python train.py --experts_per_token=2 --head_dim=64 --norm="rmsnorm" --rope_fraction=1.0 --qk_norm=false --tie_embeddings=false --extras=["capped logits"] --init="uniform" --init_std_up=0.058 --schedule="cos" --train_tokens=635700000 --steps=9701
Below are experts of layer 3 (counted from 0) of a mixture-of-experts language model. Rows are named router (the router's row for the expert), gate (a neuron's input weights, with its number), up (a neuron's input weights, with its number), down (a neuron's output weights, with its number) and show model dimensions 0-159. Each number is 128 + 32 x the weight over its row's rms, rounded and kept within 0 to 255. Numbers have three digits each.
After each expert's rows: "comes after" lists some tokens at least twice as common just before its tokens as in all text. This comes from a sample of Wikipedia text that the model never trained on. Tokens count by the router's weight.

# expert 17
router:141087129063105136138147124171149133098094134203137111124136157112115164124123127133176159070151142105084182109118166177115144154169099137140144088139160112103098130137078121120113152126126168169106121112221122108105098109098232117134081147154107216114127077125155197125127099111104061143130100129144064164122124068119135120125181117111147139111159183166123152133080141105099109087097108133180087167118143037158123155110094115162155122110124064170137115140123140131089155127196117
gate3:202144159104113124104130140109156121108147139162117124119107125123120127130149108148179201174092159120128142163115124102064079080159108144184186148133181154122196143154096139094090151135115106136117114116171178083162150127128112145182117137132044143165195071099125140178136128067172169146125066149098141110098139104102099113186151152150088148128103134172173129147140151215103146145123122117117126171097135138146136182129152181133154146106196085155115080129087079151178190085121134
up3:085151113147135132183077180172098087149140132145139116145147133122178128076116153154073108148114117128118095110114179082136143210136170074110113141118163092152132075085110124098170127128086158094173135125098152141128148199147098150076117091135138148092074128118147113155145058162132170040137137147141126142152149153144194121090137112121161160081116152109128115125099131074130059107082102067148091125181145141171157112085124113137128149123103158128157204107184141111182050127113078
down3:115109068131144098151053131088144135150119075049105151205094143211167158141059130121127091141139189104094120096141098173138142072096173172133120069096187080157098190104142163071181118128096119087144152135120095107157156123112116098127126137124162172113140150111110119119133132151129199069140097116147217149148152121132105137171095133110127121134124127113135127099126113178132063074082146130066115101196153126119145120145128117128137147168172162128167162127138179081129146119118129
comes after: "\n", " \"", "-", " (", "S", "A"

# expert 22
router:046089152121160136165130090147145139103163186151124120119134086120121174067138176122134169128119132083078147138111123177065202151165193154177104119157157104083152179129110088101111132158099144175131235134187107088120160130063136107108137153133105127170178097143120099109174073088105119116173105149142126131109159118097118120063116133114151093149117151144094100148114090117083090103088121131141070151127134121206097176088097159125137114150135124167144171141187139158139107093136165
gate6:186135124163109134178169144081157088131142121078135117121111098086102131116164161127152132133198131103090106128090084139148171155101128122227116177084177122131094151127114136165092151117143130112109131132179089135123133102142132045120131106134146058124130118160109154154118069146068075111126164116074154098110139178129141117180114123158130135199107152080120059162105183048124163142171161150126125140120084162127153143090137152129079165144125138113077089175187077121142096097173084
up6:115072152085145158105118082072061142120132069193118150148142135186114097084100084110125109118104110130135132192086142120167182108136134106110128146182109139104123140093099087153156129143143152153093097112184082131147117152121125159141136101104128126137168151093124104142128127128119113215138169123143058126151138153125083106165164109107193130148172132135089107142090198228111095112113164167122090139118163140103130113119068174186044089158132097138073148126172134131099077169099158
down6:082158090173147133135121157115131155145095086135181124145182185156095157101070094141122159162118178132105076116164083150174187107087154133126162137132135102119160083151084175125136102099127122064124132125066124060169169156092165098091071108168112132124164112180161114081061114148164110083107124103145110180095156079118086113154108147163177094111169172114102126176161157061150092160169125124144157138145172181124157141147133112150121084076162130114147147142080128098144093186150122
comes after: " the", "-", " of", " and", ":", ","

# expert 18
router:095105189107106157213133127112158101097085123168129081149119168081072114131123144149132178116122116078155165096081120141114181091131154142178104119150122062104160158105111098119071186134142142137148152150126103104142128143129133065077127152155208143136171118126187125118099084143128138090107116126198134161159117132084120173141177132156140080126123151177120177155123112107112088122122090061175124134158071070119161096062138181156108082103131101125073125161127167198148086122132151
gate6:144123155156137110114088125120103153099186122143122186168166163083112123126108127078074158160138150172093152154135140090127074096115144099147177131089129163165070106089174111154175126069174136133101132079103129141157134153117090148102111076066091103109160123151110062097127154154086102141120111174144087137120181150151170141135088154136132138181100103134157131144192077082062076068152095185168093114140162162091164134171109083066128193132156119167156087112086142159117137162119107
up6:161151119112127161103154124123154128153091149116171108097114136135159116156133096194137108114119167113115103121129122130108102106161058168078089164098147077142164172148129154061131086110085086099138073158173103127100088159145134150211130130154116164108049185131128159159169165063104141144151181116091106138127112083098108116106148156148104165092096196133190130120057155152199200166061154154119116158110136151170112164111094139155120155106110131104137142084143125115103210147133140
down6:177072143144160117111103118155120168177193126110157163181192104083131115154164160099131082127155086155119140159094111161147120151140147117123150136129146142135102098142108088134199126125160122140100182082097112153120159112133097167124144109113106133175118077096097114117137074178150136130129136126118093100168083187143150111146108105069115161122155066156123132131139078073078113044165169165109053134134122150114073177184147107017152152157114153095107126103118119113084117159188105
comes after: " of", " in", " to", " for", " on", " as"

# expert 1
router:102078170070161190176148128137157125094133159109099122107187160143066110129135155155135122113172164102122171102143180193131169130149149153098101136149143132121108139132113137075120125123115111125120167202129107131177173098082134095164161177134122124152180126182126128121174104092104141088124102142167139123175156115113066123129177220087083125044154146135175143139093119134088083087131103119198136170099117109125102114127079109149147098231119105147103136142093146169075118151103132
gate2:158085105166152149151106104156153117125073084024115098162187200156155092143136154130080147107089148079089108129129124149089152137108123123130126126133145160057116163141122163081145137132080170115126129139103156087131152148052110133118118128097088111143169176077132165128147198095111113167086175132171094107123149186087136120172217142143145141101138206171155192106149116130090142145108131146127080163124091126133118146118113140159099082095141129139126120149065128177082108137067153
up2:187136100102167117076194182103129145167129142174120094134082097124131088118119122099169071102144111175175138125109092025130130121152132096118161130076147073169143091184148078183108152071145144181135122160149128192121164131143122192092130139133120106133120039116111107148111090154131169077203129100154154146101052077085138183149102093169115101107113112130134165153113167132143122155156093147135128107173137127098155117129096108168155141149132073143113186119130148121135105104170136
down2:064109121133082152138140158110101068122097066161135154161155152160107150067131124158081139089138102128151090095157138115097206121126063049122133122098142106135180157139107134137119099169077176123141164122154081069135091095106061036164101133140090144138139188072113146148133082119151107135141143076123147120066139115113131084111116136159168192122162088165142143171105172160066132152182121114147131113046146083143110094125086093159150107144160126119100128112125114132108153142108094
comes after: "\n", "\n ", "ar", "n", "m", " w"

# expert 4
router:156096126146120194135104101150130135123135162186172126082127142122132124112116168120146085098134100119092116146150180144138161107110115136197116149153167103137153144166072107099123126136083154194116164092121099110158139132148143121126140132177153131146185060137076152016120143070163125088142088120110127101136192113137102141166159139120102078115125118194104165196112120104101093068085137148054139138094144176108182076106142138155188082103160134153098193141155195152105101124143132
gate2:167117133130174073096201143126089124140062103152138179122137149135071130135138188140103151173138134190115136109190145096129087178112139160161141129109142170090144123127134163098092097171180098134070186154086048081132144057075101129143132136119090108110217150170137125187126166117116158140172117121086137089114073097145123144129191170178148112126142101159082162167130082098138150106106088152122100118116143167115167113127111105084117108114147195125177133157126085107151107107125102
up2:143168111122194124167151134141142129136193096131116135084138090107107100058122088081142099063130115102187140124056145112166150113104149118114105064159180129115130139111136087163134046083110112147182120107093103169030074193133104107096167110118142121165177136080106143063094092156121167153137116154167154119145110104071116174143117100135144181141123076126137136118142137082139136109112143091138101173085144105112111179137130120157147194156153111085092125118172126075086168119132154
down2:108127122180159104170104113157171079105140133091128189138098085152105147117142110089152112109077085187192118091090121161100144103129110183091175102144128170094108172107139114121156165164140113045149187151081115083124137123107157141136077145078202135118179114138094103151121128145106130150151123160117100131137049161136168126121157150130159160148102120089130122092192149140131155123091142080152155145045175110172105190096050121150171167117101147144130149160142097096163065148140116
comes after: " |", " the", "|", "-", " a", " and"

# expert 7
router:090136103130110187125133116158133197115134136138178125103180159159116119148133135146129128101143100109096111120123093140135109156116133119121113109159175143066125183122080080136095168132121187136155133170142136085133117101118129139114144132130104125202158087124141147078209083106069071108177065151184066165110186117123095118107147186116121133028140085140177143164075118095119136107151109147182141175051122125137199119127144125136129110091127120198119160171154142091101178120166101
gate19:120083105123128121130074170178148122169102121145167076149129137150116156122140164137112171166147112094190097059099176178159127129124108109188116120101191128179104220157156097131124143107130103127073148134128092083132137117135094174160176106090162173111128145131127083149090154104146087135086047135194104124179159126181161141144184142099168139130130125064123122122091117153122167150156172093123122133110136149142141095145163164146115164087100139151122163142166135175158148085097022
up19:102151157092108151193141175152131128151156179121107125176156139106108110146124116144069101106137113122132121090102163109133076194147136093103170166091162156105144100099130187134224140113119066184128131112140215158094083139083102171124078194182109072168111125165105155102116088120141148151110134077133129130076169139135076121124128121099169127161164116156138133159118158103130097076089071130205099127151114123094140170110156174109115104203106139145092128107072130121142127113149178
down19:132133119137146095151147178128091161111129078165170194165116106118124099154089092042168153172184093142119123160115101105110110100139139132105094160155139156099149135119080130108150118126141126092194080117199136188141118148126129117091108078160117159127142097133104099126119160130096104096104151159153129145099154103092096093090203110113149179107104114180177119139167152136133114096057050121168117124116168145159127144136093145080215056106105198150158108151206099129094102113113111
comes after: " |", "3", "|", "2", ":", "5"

# expert 25
router:133111092133177112153164110112124127168103147157175130105149132146115095138086120128146128132228166038122194055102123122068127126122133133174107147185121086095139146192042127059076142165157174156106162127150126089176110087078126091128103172146087123124138134113167137035168105147117077106130134125127172195126146126119098091145198126096135116075131100134091133143098132121104120127104091086055077149129120141130123167100139144173123124135112099122099156167138124118131149135144092
gate3:140175126066174121133149114088133153181130141174166095133129198146181144168126102179115134089127141126179138057178098143166062060142081158063167167063142166078124165130100166158106131140136150126152143162138099193118105109126177125148110156111146147192116160116153136166145112116086128168072143143130151160111117082102139125159153093159095087091171081116130105117083137107096141199140134117134096151132153134119163099075116138203096101128132185163096171147131124131140145116154197
up3:087122154136170097123152113157136083134139145137206148088080173134171091097119089163106145166114158068153148108127123123140084109140112093147180118119076118131111138092108113150156096181166088071150162200106084125152181183185073133121116154115137070181109129125151140173144161160060095142130170111098094115164087078102161101128106168147147147141142109121142198212143164168081106096077113111102167170121089130168135100124136088180091119111147163096131133113127168118141172076131107
down3:124087189120155114109124215097157095083121096128142124094097104161153095138190136134148102142130115123090161177118163109109117138051132119140161068112148092209192156112156146131109100114132134120119142161156147069168087108132107165103123087122100191128108111128122147065127092188129108153109126140093097114159161145171098151152114109081162084161127156216079136146159163131155129123099142144079128117134151093185108164128077134125065162108104121084157134132188136204103147173069123
comes after: " ", "\n", " 0", ")", " 1", "%"

# expert 14
router:116105129096096183112112172095192180042139187125146081098067097143113133159123152117159136130144153120113116078135115157120140106180160157161105157179162149072085150130097152131106184135097215160123161118125097136174111113118158138126118112175149149145092115159137109124170085089096103126161094159170101203146110144144106104064129144122108086069109118130140068178069146058114107136123115116139123182129117111162148107086132124176091052102120081132118164152186129101120167117100116
gate6:125102112079109124164122222128148174100095142116105189172049112077145148115140095115149121131125190142117142148133118137091138136135117152176120134106149137105146116128127150130097104127134135087123164143087150229120115173156145168141106115191159099134128139153052094132207125114151119128114077159188116224165090158139111095100165073100111112097153168155152107198113160092128079128122150119145146129101135134169147147105111103159148161178102157103149129145141169083120200167166174
up6:098117216095153126149136209111140140147099163178139103157161116120129154131196095162100139153148206124143115212122127133110149163120114118182140167066158113099152125166163075178129142113087130149149136179092162093128127109095135183151129114137181160145131174112098170136184133103081131168154149135133136182097066049171063055110143110096160102156183124162147120160170133148137138126132131147079153112138155114117178092148088135141147155112139108069125153141136126114062138115139101
down6:126186124188132118155120087126186140082139114140133158137128095134096148121094163132164119104102158132192138180116217107126162098183150152143163099045093141068107079103157111112083077151118121139145139103106145150125108089152107123078145132149154169140105138146113107174131228137156127114117175125069123093145172133081098138149108132115174146045139149100162114157128141069106137089163171171117155164062131190135117096112116182118107124122100191148173112121153132135185125112083103
comes after: " |", " the", " f", " a", ";", " st"

# expert 2
router:087123118075152144118093145105125132131114139138192147120151161136088185139142137161160139104146127134124197143159106171125169077179154172130114158151166111120111144115099072058166159152159162114066152138138128105111178081031191121100082133151114100137139099161072170076097105137149057119139057141181047122092181113093091144142125130108147088129102047145137099154122142110103135090132127136203148146103118109115099144125146147187100075127166136114128161152152138154121169131156132
gate16:199169125074124203141149079142142122104138155144102084135084101160183133114124122190152121166212169066135098115141087165097113114132150097101098144081106060106184155087063128118109148154085158136069146135157162178139147088127114194137056168164118066093105179119184113107147145090174118097158166126099083151098135132063112130114090149099138157138132123098081119150163097098123100125115089143151129108113134135093097110075123097104126145095133094097135136157102194125162129139125137
up16:082148118171125121075120115112126078169093126130135168168153139106108160092108108144144162092080114180087169114141064110137119202115147153143113143164177128164148181065133120074115097159164161190199115093111122088118065071094186104052173095133086105123122117132127164142075151139142176114088144118146188147110060192186156149159153158131115109127134164153156132119163115155130081167159148105113095125151167105176129161138120132152114097166154154176109128140108095184160145139096117
down16:179140112128126147170170070165089130136095098128122107136152139070153155091119176142197080124132071140147147058150124178104131131191148130105164163196091138117171116097133151136138093144063158134119087165104101078155155081157115114108155175169133125152114138177167113097107067121154105058111184131125062069186140096105119146185142127097113159088165140110069081123165171102147125131133104133141140158163171143139164180094099088158114139114206108150136151130087086135135136103123138
comes after: "\n", " |", ".", ")", "==", " ="